config.yaml
num_hidden_layers: 11
hidden_size: 384
n_experts: 16
experts_per_token: 2
d_expert: 416
d_shared_expert: 0
hidden_act: "tanh_gelu"
moe_layers: [0, 1, 2, 3, 4, 5, 6, 7, 8, 9, 10]
router_score: "softmax"
normalize_top_k: true
routed_scale: 1.0
balance_loss: 0.00182
balance_bias: true
router_z_loss: 0.001
init_std_router: 0.0152
lr_router: 0.00032
num_attention_heads: 4
num_key_value_heads: 4
head_dim: 128
vocab_size: 32000
norm: "layernorm"
norm_place: "pre"
norm_eps: 1e-05
positions: "learned"
qk_norm: true
attn_scale: 0.0884
tie_word_embeddings: true
parallel_block: false
extras: ["capped logits"]
init: "normal"
init_std_qkv: 0.0157
init_std_o: 0.00336
init_std_up: 0.0157
init_std_down: 0.00336
optimizer: "soap_variant"
learning_rate: 0.00305
beta1: 0.95
beta2: 0.95
weight_decay: 0.042
lr_head: 0.00677
max_grad_norm: 2.0
warmup_steps: 54
schedule: "wsd"
decay_fraction: 0.789
decay_shape: "linear"
final_lr_fraction: 0.0
batch_tokens: 65536
max_seq_len: 256
doc_mask: true
train_tokens: 431200000
max_steps: 6580
dataset: "wikipedia_en"
Below are experts of layer 6 (counted from 0) of a mixture-of-experts language model. Rows are named router (the router's row for the expert), up (a neuron's input weights, with its number), down (a neuron's output weights, with its number) and show model dimensions 320-383. Each number is 200 + 40 x the weight over its row's rms, rounded and kept within 0 to 999.
Before each expert's rows: "gets" lists some tokens that make up at least twice as much of what it gets as of all text; "comes before" lists some tokens at least twice as common just after its tokens as in all text. This comes from a sample of Wikipedia text that the model never trained on. Tokens count by the router's weight.

# expert 9
gets: ".", ",", " (", "-", " \"", ")"
comes before: "\n", " The", " He", " In", " It", " She"
router,208,180,278,89,159,201,196,240,269,201,180,226,200,128,129,174,208,210,202,214,167,142,155,161,165,188,234,224,235,284,196,265,220,245,193,143,272,242,195,127,200,188,267,194,237,124,219,188,211,154,244,257,203,206,218,207,184,148,245,226,205,208,189,256
up0,253,98,179,152,210,199,212,229,170,199,186,178,130,193,178,256,198,164,217,239,249,217,215,187,146,213,118,223,185,257,250,249,165,282,230,169,210,222,171,154,214,192,166,166,186,219,221,144,319,195,210,181,202,152,181,193,199,175,185,132,206,239,192,186
down0,218,250,215,190,208,241,218,235,179,159,208,195,234,139,123,169,218,264,194,192,181,197,171,168,226,190,114,197,245,210,174,208,143,191,185,201,227,267,260,162,141,185,198,199,162,213,128,169,151,209,188,118,128,237,195,186,222,156,190,232,150,137,231,218
up1,158,210,194,149,207,186,208,188,171,275,88,165,199,137,152,220,154,187,167,179,213,185,179,199,243,270,98,223,214,247,222,266,170,207,213,176,199,228,258,226,162,189,213,163,116,224,200,203,267,190,210,235,161,241,289,196,245,173,148,103,253,197,156,200
down1,251,179,165,238,193,152,245,198,206,180,180,172,233,189,194,196,219,278,248,245,215,253,155,191,223,194,126,234,248,126,231,181,140,199,221,279,228,176,175,179,173,174,162,188,200,186,166,163,204,219,266,185,176,210,224,199,180,228,231,166,220,203,234,236
up2,153,116,236,111,143,145,178,208,141,246,196,199,231,134,181,141,214,161,226,180,190,204,170,170,212,275,166,189,210,229,224,146,211,179,195,157,212,209,172,146,145,216,268,102,280,210,179,167,233,234,235,248,156,213,142,210,285,192,163,277,227,219,280,190
down2,180,243,133,215,187,222,202,225,218,229,248,213,183,181,179,133,179,201,194,148,261,215,227,196,88,234,218,177,163,277,140,187,185,194,202,164,128,185,260,213,215,126,174,265,232,139,218,263,217,124,150,191,192,168,173,228,215,202,210,200,276,214,185,161

# expert 13
gets: ",", "==", "s", "),", "=", " part"
comes before: " of", " and", " in", " who", " for", " which"
router,236,187,233,219,173,166,200,170,233,183,201,200,190,200,223,157,90,226,156,233,196,219,208,170,163,166,198,243,197,278,234,168,137,230,110,291,266,259,254,240,183,242,223,230,198,163,257,249,304,156,211,223,180,182,120,204,199,208,191,207,174,172,206,217
up0,269,197,161,232,169,187,210,279,282,198,256,180,179,126,221,150,204,209,204,127,215,179,197,133,146,145,216,183,177,208,188,179,173,159,173,196,181,173,196,221,198,168,206,147,163,118,237,155,271,133,128,267,228,195,249,227,204,161,201,202,190,190,219,226
down0,258,227,208,259,242,257,179,164,165,179,190,249,187,206,275,199,146,240,275,250,193,244,211,253,234,231,146,158,240,204,191,261,175,200,202,160,186,195,235,213,254,147,200,237,197,170,173,246,189,194,222,234,183,262,172,182,193,269,203,174,265,149,117,295
up1,237,137,208,208,246,231,202,125,230,316,194,176,124,251,215,189,232,275,234,233,176,181,192,189,244,104,201,203,198,246,160,141,279,272,154,233,199,175,165,222,230,219,182,190,251,166,193,216,245,234,195,223,264,135,234,221,194,168,221,168,176,186,177,213
down1,182,178,226,181,161,221,133,178,166,253,178,176,236,165,244,166,230,214,173,284,198,211,252,236,219,180,170,245,215,179,295,182,179,143,171,202,194,217,214,197,202,225,138,256,188,185,191,233,255,170,237,214,153,142,204,165,186,299,249,206,181,199,227,116
up2,216,193,171,219,241,222,173,188,217,158,196,210,212,246,219,237,145,188,148,174,206,158,156,207,167,241,219,234,226,132,191,194,263,219,150,220,169,232,191,274,254,155,216,166,157,173,260,181,191,208,141,183,192,207,219,229,159,241,159,252,241,210,130,278
down2,186,189,256,245,149,256,209,192,170,164,228,200,258,167,181,199,223,147,211,221,188,133,144,213,236,229,231,163,180,286,232,201,157,136,173,154,219,203,132,264,165,198,242,187,225,200,181,206,192,230,194,205,233,206,154,184,211,205,199,132,180,148,176,254

# expert 6
gets: " 1", " 2", " 3", " 0", " 4", " 5"
comes before: " |", ";", "th", ")", " km", " years"
router,160,129,258,245,177,226,183,200,187,202,110,209,227,224,184,156,225,194,194,310,198,122,221,173,207,182,225,194,225,217,254,164,206,222,177,184,188,208,172,185,148,221,174,194,299,198,245,267,258,187,172,220,72,226,213,145,199,219,159,186,143,231,175,300
up0,187,113,308,133,174,220,198,177,212,251,144,142,178,151,221,231,157,170,204,214,192,264,208,229,249,169,131,152,142,202,277,225,245,231,194,222,168,243,184,171,183,158,192,244,149,170,261,180,156,231,193,188,147,219,236,202,211,218,168,203,182,184,221,179
down0,162,230,165,135,191,188,151,222,194,159,130,175,210,230,174,220,274,243,168,181,195,231,163,166,199,254,202,230,240,198,177,194,267,215,213,227,222,241,248,153,179,247,164,185,152,223,242,164,137,195,182,266,109,210,190,227,128,154,190,115,189,229,242,101
up1,112,208,149,144,170,199,229,233,129,242,161,193,126,206,160,163,229,246,186,218,184,194,175,200,146,142,195,163,240,225,208,291,304,205,261,216,306,195,225,176,172,190,189,228,189,197,173,169,222,252,247,222,163,190,153,252,196,176,147,182,176,261,184,240
down1,205,200,225,209,174,252,240,209,249,282,289,202,202,180,127,200,255,205,190,171,156,260,242,234,250,249,298,226,214,241,169,204,213,234,202,217,260,221,207,206,206,187,249,221,154,173,187,212,172,244,204,244,144,230,170,155,262,172,204,200,246,178,199,113
up2,210,163,269,201,294,251,175,189,191,252,211,222,195,186,213,183,233,238,77,178,128,98,243,226,174,155,217,177,201,248,187,219,173,209,184,252,178,192,163,232,227,177,219,190,217,267,189,258,149,195,198,222,213,207,182,246,224,169,227,166,99,245,235,212
down2,196,201,199,225,218,226,236,227,212,263,184,207,131,300,213,199,159,219,144,213,146,230,154,179,226,192,142,241,221,149,203,131,233,191,162,176,264,195,176,239,158,170,230,240,268,226,237,219,169,238,196,169,181,197,205,179,232,175,191,192,231,255,150,205

# expert 10
gets: " and", " in", " to", " of", " on", " by"
comes before: " the", " a", " his", " its", " an", " their"
router,225,243,186,154,128,173,195,120,197,270,179,161,201,190,260,216,190,204,208,216,216,218,244,106,186,193,156,180,144,196,186,244,121,141,140,170,227,270,155,174,224,185,189,182,230,236,260,175,213,223,177,187,246,146,239,204,293,237,147,120,161,242,230,235
up0,212,155,198,191,214,193,194,156,204,158,183,308,231,232,190,153,259,230,168,233,170,123,202,216,176,159,270,253,266,191,204,233,133,178,210,212,250,227,185,165,287,227,203,168,187,204,195,205,286,217,253,198,222,209,282,213,193,281,170,183,173,212,205,190
down0,150,203,187,164,225,231,242,224,211,197,244,210,244,201,145,200,211,212,244,276,175,167,202,195,148,173,189,214,191,146,175,201,214,168,147,194,213,194,233,229,228,231,153,216,193,150,249,139,101,207,159,183,150,189,266,250,236,245,284,205,157,220,229,227
up1,213,239,166,138,106,173,157,184,195,201,199,242,294,179,161,177,247,145,195,114,183,216,203,267,225,145,244,147,162,205,220,180,163,222,149,231,197,156,174,179,231,220,150,184,197,214,242,221,142,258,188,223,151,243,183,243,207,189,221,176,189,171,147,172
down1,168,228,217,188,231,166,256,144,166,174,211,163,188,143,89,217,200,222,263,64,204,194,201,251,183,258,251,261,142,134,244,222,209,130,265,241,164,217,216,208,202,200,166,138,218,211,188,204,191,184,165,202,204,224,240,247,262,202,236,157,239,216,141,166
up2,213,269,207,225,270,232,166,226,139,219,202,167,204,162,181,214,189,200,255,187,268,234,197,160,120,217,127,231,153,139,186,159,123,235,176,221,209,208,119,210,229,234,178,168,219,226,274,199,241,217,257,314,162,203,164,258,155,154,282,211,175,152,175,203
down2,181,146,181,225,238,200,200,203,151,220,224,277,246,218,244,243,163,286,258,226,176,174,274,215,202,145,200,273,196,97,200,259,153,252,218,140,180,174,204,178,237,192,200,232,151,202,161,171,251,206,254,169,209,205,234,204,219,229,212,136,216,242,183,182

# expert 3
gets: " |", " to", " for", "ed", "ing", " with"
comes before: " the", " to", " ", " by", " in", " a"
router,250,195,247,221,188,215,222,166,258,207,172,265,262,186,229,128,240,167,207,217,162,219,177,192,128,212,259,163,232,245,266,182,186,153,234,128,177,160,215,253,211,264,109,81,183,211,182,212,237,105,212,242,161,242,164,270,230,160,168,208,183,196,221,260
up0,186,201,129,278,167,217,206,176,192,189,161,247,140,143,205,251,180,185,125,221,250,150,185,183,192,181,199,210,166,198,216,165,247,150,267,106,181,159,168,213,202,240,250,194,223,226,131,159,223,154,192,188,163,235,124,259,208,187,212,244,181,260,188,228
down0,154,187,189,211,244,172,174,205,198,193,195,163,248,226,253,244,186,230,178,250,154,206,218,197,239,220,232,222,213,148,215,153,194,191,169,158,175,217,97,214,163,258,171,276,188,230,278,226,221,180,175,212,203,251,155,224,198,171,172,170,170,236,176,157
up1,232,211,225,191,212,184,213,223,185,211,206,264,199,240,214,255,213,273,141,176,189,213,178,163,192,154,130,210,239,137,251,213,274,222,182,211,191,131,130,202,255,229,184,145,171,229,128,205,204,143,181,175,212,205,156,193,140,188,181,218,232,206,230,123
down1,191,198,195,201,177,300,264,159,306,126,218,177,199,227,173,239,194,175,162,166,180,232,217,228,223,208,198,201,174,244,288,175,225,228,169,175,204,282,259,142,173,142,231,234,177,187,177,198,189,136,209,76,163,181,257,235,242,195,218,147,131,236,190,158
up2,197,147,223,212,215,234,229,207,191,216,124,246,169,266,176,239,188,177,163,250,165,237,166,230,237,118,274,157,176,133,134,203,230,126,199,169,226,162,184,286,249,190,246,228,244,187,227,139,173,176,252,199,114,213,214,226,187,196,145,187,231,260,228,213
down2,88,226,199,125,176,115,207,206,236,216,212,125,192,180,206,192,157,225,170,224,157,178,212,223,148,214,201,170,198,242,244,229,279,254,208,165,186,194,221,95,162,245,164,121,202,241,148,142,186,236,253,182,210,186,192,284,213,187,249,244,186,221,251,209

# expert 0
gets: "\n", "'", ".", "===", " ===", " =="
comes before: "\n", "|", "-", "==", "s", "The"
router,189,172,187,191,129,209,288,194,136,207,212,247,231,219,163,137,218,212,204,178,192,153,209,117,125,245,259,205,204,282,247,210,173,251,180,240,218,234,208,216,215,264,171,210,159,202,256,228,241,223,203,233,178,186,185,206,233,188,219,182,220,200,216,198
up0,258,231,169,181,209,158,269,145,106,244,207,233,237,217,236,204,183,127,199,225,204,216,187,145,174,295,262,194,174,105,166,220,259,260,214,312,230,209,246,213,187,193,185,213,139,140,200,184,166,162,226,167,157,163,220,189,163,166,212,280,160,125,279,153
down0,134,170,203,108,214,188,208,192,253,209,253,182,180,163,138,222,181,276,172,246,180,163,214,214,134,111,166,185,249,176,243,143,213,284,222,200,202,283,202,172,177,174,175,139,289,137,182,164,175,158,231,111,240,128,189,189,220,139,182,252,212,203,182,232
up1,255,184,166,203,222,181,198,147,146,224,165,202,222,170,159,216,231,236,184,173,179,184,201,160,208,282,155,143,186,217,238,133,166,299,204,273,221,170,220,132,228,196,196,128,220,252,194,150,197,138,189,221,195,248,192,262,222,208,206,193,182,133,190,208
down1,231,113,202,178,198,312,198,160,178,240,133,250,229,221,228,142,176,196,224,103,206,228,207,157,235,134,282,247,231,263,150,209,184,271,77,169,196,232,316,208,277,188,165,197,196,157,152,170,257,208,209,255,195,126,200,201,176,162,183,220,241,249,263,198
up2,185,184,221,244,123,177,229,223,230,186,200,284,249,307,187,156,242,158,207,223,229,260,188,235,249,209,200,240,253,208,154,250,219,198,168,189,246,260,214,177,238,251,209,216,217,171,201,223,201,190,280,187,219,198,236,190,215,207,173,209,214,230,182,263
down2,206,247,182,226,173,174,214,200,174,254,187,235,222,242,225,145,240,175,154,196,198,226,230,237,228,160,171,241,269,258,189,209,187,243,223,219,220,236,137,208,200,199,159,135,153,231,202,177,204,121,197,183,218,235,231,228,223,130,283,209,202,195,181,174